Below are experts of layer 3 (counted from 0) of a mixture-of-experts language model. Rows are named router (the router's row for the expert), down (a neuron's output weights, with its number) and show model dimensions 0-55. Each number is 128 + 32 x the weight over its row's rms, rounded and kept within 0 to 255.
After each expert's rows: "raises" lists some tokens whose logits its average output raises strongly, later layers aside. This comes from a sample of Wikipedia text that the model never trained on.

# expert 26
router [200 148  66 113  95 113 156 152 112 100  91 157 117 123 172 130 116 130 145 131 160 142 109 172 138  82  88 125 133 139 211  97  46 118 125 194  95 150 163 138 155 119 134 158 112 100 124 157 118 123 121  98  92  64 135  88]
down0 [180 121  97 152 136  91 116 192 148 133  96 152 166 139  81 117 105 126 129 127 125 137  86 113 138 132 138 101 125 172 173 108 152  59  84  94 125 105  92 123  81  88 104 148 106  92 100 124 188 158 116 216 140 141 102 129]
down1 [137 117 129 167 202  98 161 126 140 119  88  82 126 182 123  95 164 117 149 159 160 130 143 147 103 208  70 103 138 145 124 103 136 148 117 153 164 114  92  83  96  68 124 153 150 128 101 113 116 138 184  54 160 137 156 172]
raises: "000", ".", " m", "–", "-", ","

# expert 35
router [112 103 115  58 130 144 113 183 127  40 125 129 148 123 178  86 114 102 118  95 158  83 124 148 159 183 138 167 155 115  80  45  54 148 150 146 172 130 140 129 112 157 159 181 129  93 109 185 112  81 104 153 100  89 139 185]
down0 [ 94 100 130 143 126 196 108 160 132 127 115 130 189 181  96 112  89 145 106 145  98 188 142  92 120 146 127 145 125 169  62 123 131 184 127 109 122 114  58 153 125 128 162 149 185 177 143 136  80 112 107 175 175 126 151 141]
down1 [118 143 166 101  61  94 109 202 140 194  81 147 131 113 127 132 111 130 212 151 143 121 172  78  77 134  86 105 189 155 171 113 130 108 116 169  82 132  94 123 125  81 129  98 148 138 173  92  69 121 156 116  81 186 139 119]
raises: ",", ".", "\n\n", " and", "\n", " ("

# expert 1
router [219 159  96  94 126  96 162 148 164 124 123 133 115 134 133 157 139 130  87  59 105  91 205 120 163 147  73 162  82 161 122 126  64 117 174 136 140 116  90 116 129 121 138 128 118 154 152 167 134 125 213 149 139  78  88 160]
down0 [ 94 201 166  77 106  94 170 139 161 148 158 168 100  80 194 166 145 158 152  93 126 140 132 140 113 188  87 153 132 143 106  56  96 141  80  98 165 149 134 112 139 137 117 122 170  70 113  76 120 139 146 120 121 120 108 185]
down1 [164 165  93 106 116  64 138 165  86 100  95  97  87 163 102 109  85 150 127  97 129  87 122  94 129 157 145 138 108 104 157 125 138 165 171 144 109  61 159  97  80 133 176 110 163 104 178 167 134  93 118 151 162 113 107 132]
raises: "-", "M", "S", "=", "F", "P"

# expert 93
router [117 138 136 128 112 124 112 113 127 112 159 125 183 195 150  90 133 198 113 130 121 149 164  97 166 114 145  75  85  72 127 119 107 109 145  92 108  85 136 142 157 106 128 152 169 111 108 173 133  97 127 130 136 100 120 103]
down0 [153 107  98 153 188 125 101 147  79 129 105 109 134 128 183 118 113  97 144 105 109 105 128 134 181 174 128 139  71  94 154  71  95 123  95  99 179 134 110 131 123  97  98 186  94  80 133 117 109 122 114 160 126 128 195 132]
down1 [ 86  97 193  92 187  99 133 123 128 120 145 127  62 117  82  97 108 126 108  65 184 166 118 122 119 127 147 147 153 130 117  52 114 118 122 171  89 127  67 112 132 145 117 152 109 118  65 128 179 154 111 148 118  97 121 130]
raises: ".", ",", "\n", "\n\n", "+", "-"

# expert 120
router [ 96 161  97 111 102 163 113 185 105 107 106 181 161 198 126 118 152 154  71 101 167  97 138 136 128 144 132 118 117 104  94 163 128 169 118 163 105 152  94 113 131 167 176  80  87 124 195 185 117 110 167 153 118  91 152 108]
down0 [171 149  82 135 174 148  64 101  90 153 214 105 159 104 138 138 122 130  90 163 143 157 137  65  95 146 147 118 120 157 146 155 111 162 181 104 133 137 190  72 166  66 193 163 104  83 161 144 154 136 105 100 142  66 127  96]
down1 [130 126  65 170 159 111 135 148 120 142  96 127 134 140 148  94 146 178 115 186 128 130 127 149  96 115 139 152 164 154 120 173 134 178  97 103 118 126 125 139 134 143 225 150 157  72 129 117 131 124 138 133 122 144 150 198]
raises: "ed", "at", " ", "ers", "el", "ad"

# expert 6
router [209 188 115 143  58  90 155 153 140 126 105 165 104  72 169 120 109  94 155 111 152 139 126 113 134 114 119 156 122 205 118  48  84 129 128 115  57 129 164 105 131 117 151 128  79 116 135 132 120 133 169 118  67  92 179 126]
down1 [172  91  78 151 138 119  68 128 160 146 134  91 114  96 104 185 118 116 124 109 127 102 195 154  90  91 114 132  86 164 156 175 131 108 148 110  94 130 113 131  66 102 159  93  94 117 132 138 115 123 112 107 125 102 136 123]
down2 [123 145 161 197 156  71 130 185 122 110 130 134 130 117 101 185 168 128 167 141  79 128 139 100 172 152 139 158  33 123 127  76  56 100 139 120 161 117 157 115 151 102 193  71 116 133 113 151 157  79 136 111 149 138 140  82]
raises: "2", "000", "1", "8", ",", ", "

# expert 3
router [122 187 179 146 125 170 114 137 139 143  83 176  95 103 154  66 120 128 179 118 156 151 118 119  87  87 138 131 124  73  61 138 130 164 125 178  89 133 164 149 131 160 138 141 111 120  86 118 165 151 123 149 234 130 218 144]
down0 [116 181 101 141 175 101 171 138  61 128 141 143 154 116 161 104 113  74 126 162 171 111 204 114 159 100 163  86 102 134  92 143 173 113 125 112 159 215 145 150 179 150 136 140 164 132 166 144 156 156 148  99 207 102 177 155]
down1 [185 140  94 129 134 110 108 151 101 137 103 177 112  98 139 112 117 104  49 125 177 206 148 134 114 103 193  68 102 125  71 162 134  56 125 138 141 161 147 118 131 110 174 117 131 105 139  99 144 119 126  76  96 148 136 126]
raises: "ed in ", "ed on ", "ed by a", "ed the", "ed by the", " Mason"

# expert 70
router [ 83 130 109  98  83 166 118 115 176 101 170  98  95 100 125 137 137 158  86 101 119 151 144  95 135 113 114 147 151 141 164 133 138 149 135  92  71 113 118  87 193 176 104 156  91 116 135 147 103 106 141  91 153 146 134 141]
down0 [149  65 137 126  98 123 122 147 185 136  69  54 157 129 175 158 110 178 144 104 118 136 138 204 119 167 190 101 154  95 153 171 129 170 147 114  82  94 100 161 111  83 117  91 138 138 107 126 122 109 151 127 152 116 109 135]
down1 [127  84 136 172 135 109 145 118  77 147 116  81  94 120 102 158 118 193 184 136 129 165 103  91 112 166 168 131 167 162 109 153 110 110 148  73 145  98 141  94 114 123 145 133 117 119 151 159 149 155 113 178 112 177  60 189]
raises: " some", " s", " all"

# expert 103
router [119 190 175 154 126 162 111 135 141 148  99 179  92 107 158  74 128 129 184 119 151 155 119 112  83  82 159 116 116  68  74 130 130 166 118 184  95 139 158 152 135 154 134 128 114 130  88 106 142 146 126 127 232 132 217 145]
down0 [187 154 104 159 141 120 154 166 149  83 155 111 149 103  94 119 135 121 118 141 142 134 144 109 121 145  90 136 142 133 108 135 167  92 139 127  97 123 130 158 105 226 146 125 107 214 183  70  36 187  97 130 142 141  73 183]
down1 [207 201 150 152 137 117 160  96 104  58 153 111 154 149 160  68 139 116 196  93  37 143 118 128 103 145 127 130 147 146  79 101 147 163 137 124 154 169 120 140 107 138 139 125  86  74  91 155 144 106 158 140 114 152 189 118]
raises: " his death", "ed him", "ictional", "uart", "fter"

# expert 71
router [117 196 181 140 127 166 112 136 149 139  90 175 102 112 154  70 104 126 172 123 156 149 124 120  88  79 152 138 119  74  67 132 131 159 125 173  82 136 176 149 128 156 143 140 109 123  97 113 155 145 116 145 236 131 207 143]
down0 [149 131 154 102  78 162 132 125 109 124 128 139 142 118  97 104  91 156 121 143 123 136 124 158 145 155  53  92 119  87 174 169 147 140 141 176 109 177 103 160 137 134 133  87 175  71 206  97 104 107 165  89 126 149 167 127]
down1 [126 126 154  98 163  79 109 168 123  83 174 109  81 156 116 117  81  88 132 172 182  76  81 137 155 186  81 142  74 122 125 113 115 107 147 147 126 162 156 159  83  99 100 122 108 124 106 125 151  87 149 156 163 140 182 183]
raises: "ž", "iah", "iver", "ily", "ie.", "an."

# expert 119
router [116 190 183 146 128 176 113 135 134 137  88 176 100 104 157  62 116 131 179 136 156 150 122 123  99  91 154 133 123  64  63 130 133 164 121 182  83 140 155 141 119 153 146 144 111 121  93 117 158 158 117 146 229 132 209 144]
down0 [136 114 154 150 148 113 125 104 126 116 146 136  89 114 149 177 168 159 162  76 118 176 110  92 160 171 107  84  94 108 103 123 108 152 145 160 107  94 123 148  39 117 159 127  35  82  94 106  96 123 103 119  95 107 159 164]
down1 [166 120 111 154 133 142 135 161  96  72  92 141 100  76 178 133 163  51 102 138 124 154  91 141 140 206 142 210 118 145 132  51 133 126 103 145 126 135  62 120 196  78 175 160 143 175 153  93 130 147 116 149 100 153 146  82]
raises: "ury", "- Years: Team /", "uries", "uns"

# expert 125
router [131 170 102 130 115 171  92  86 141 148 106  80 193 169 170 152 163 130 120 107 142  93 213 127 182 112 134 131 105 121 113 156  93 111 118 149  88 121 114 151 141 105  35 116 134 119 222 133 135 186 117 147 113  93 151 108]
down0 [121 127 122 114  77  23 119  93 204 107  92 125 106  94 133 158 104 126 179 148 150 114 143 120 135 151 125 120 116 193 152 151  67 134 196  98  99 218 118 169 137 171 125 173 157  99 132 142 161 148 136  89 129 102 112 147]
down1 [ 72 149  89 119 159 142 103 156 146 112 131 117 102  93 138  94 160 164 173  97 104 181 155 106 174 139 153 103 128  73  95 135 190  95 126 141 154 152 128 174 162 132 116 162 129 120  81 115  94 138 108  82 119 143 159 180]
raises: ".", "-", "il", " G", "'s", "ul"

# expert 118
router [144 142 114 110 127 109 152 173 179 105  91  96  93 156  67 100 122 115 130  86 180 118 120  69 149 152 119 188 102  96 103  76  88 118 148 191 143 127 162 156 121  84 103 194  90  71 142 128 142 124 146 124 143 153  91 104]
down0 [163 140 131 111 136 139 114 125 125  99 115 118 155  53 149 123 133 125 178  92  87 123  79 166 163 159 109 152 135  97 166 128  82  74 117 126 115 140 129 116 146  92 106  89 112  85 149 152 173 123 109 130 130  55 102 123]
down1 [ 90  98 146 145  97 173 139 153 139 177 132 129  88 146 108 132 169  53  85  97  69 161 109 204 128 103 149  93 140  76 141 183 189 104 143 127 149 197  78 104 140 173 135 169  79 137 171  93  99 194 122  99 152 169 145 163]
raises: "= ", "- Conservation status", "- Born:", "- Location", "Member of the", "="

# expert 107
router [119 183 171 147 126 164 106 150 134 140  96 182  98 104 149  66 117 127 177 134 157 150 120 109  88  84 143 134 122  58  65 130 126 164 124 182  89 134 167 146 117 152 136 135 115 125  95 105 150 154 118 149 233 134 215 140]
down0 [104 177 130 141 164 140 137 123 130 124 112 172 130 150 141  93 120 136 139 136 114  86 155 149  95 142 115 116 113 144 140 131 147 112 131 146 127  91  75 128 102 104 109  67 129 121 132 110 147 116 150 120 149 119 113 182]
down1 [ 85  99 104 176 154 158 127 136 154 126  88 126 111 143 102 168  93 137 153 141 173 119 154 113 124 129 144  29 116  99 205 120  98 120 114 152 140  96 167 154 140 139 115 150 114 152 145 106 134 161  93 143 149 123 103 166]
raises: "per", "log", "atic", "inal", "iol"

# expert 113
router [141 132 105 116 117 130 122 172 129 138 146 170  94 181 181 133 143 147 120 102  80 100 122 123 148 108 144 184  70 124 170 169 173 108 182 182 136 169 154 143 162 149  51 195 107 171 118 185 131 107 191  69 120 127 121  98]
down0 [150 128 151 103 113 106 114 131  58 121 185 138 137 215 131 107 125 133 197 152  90 142  88 118 135 191 115 138 104 183 123 127 110 187 124  58  75 130 107 157  66 151 126  57  62 128 132  76 112 167 163  98 111 165 168 153]
down1 [127 114 137 107 173 122 124 112  79 118 162  90 109 102 174 114 103 172 124 158 119 139  93 154 124 149 109 150 160 103  87 123 100 137 151 121 125 119 116 128 166 142 130 108  66 124  82 139 184 123 127 170 148 173  96 158]
raises: ",", "-", " w", "–", "."

# expert 83
router [110 125  77  96  62 216 108 123 137 105  86 138 125 161 130 105 154 136  95 139 162  53 187 158 178 160 126 141 113  98 118 157 132 131 108 143  63 178 111 164 116 131 137 139 116 154 167 164 125 116 175 126 146 180 128  90]
down0 [129 128 132 158  91  90 184 140 109  60 105 137 199 159 138  74 128 112 114 161  98 173 116 102 175  79 100 126 114 133 155 176  96 127  22  80 143 151 122 111 132 154 156  95 146 145 152 115 133 119 127 133 141 108 112  58]
down1 [143  50 148  73 131 184 149 111 145 164 153  95   9 109 106 181 135 124 166 146 173 141  76 128  51 168 131 175 163  98 168 115 132  91 159 117 148 203 145 153 147 103 140  91 109 136  87 154 123 121 112 146  89 122 119  93]
raises: "ens", "im", "'", "is", "s", "ot"

# expert 111
router [117 179 175 150 133 172 117 142 146 144  92 178  92 101 159  61 112 123 183 128 158 152 122 119  83  97 150 131 134  68  71 132 129 172 133 179  98 140 168 157 142 156 148 135 112 118  81 103 154 152 119 150 239 121 211 139]
down0 [161 138 104 130 117 188 119 117 151  88 131 115 189 126 173 134 109 111 140 124 153 133 105 127 159 128 138 153 138 143  70 139 156 113 107  62 101 128 105 106 159 145 115 178 135  52 149 106 141  90 138 160  84 136 119 151]
down1 [149 108 116 121 113 110 165 143 172 129 169 134  94 110 105 116 148  81 128 108 218 110 162 161 101 115 139  80 136  83 121 125 135 132  81 124 120 103 121 156  94 126 122 126 145 164  90 115 186 152 119 126  98 126 208 122]
raises: " sister", "ranean", "head", " Lady", "ties", "ves"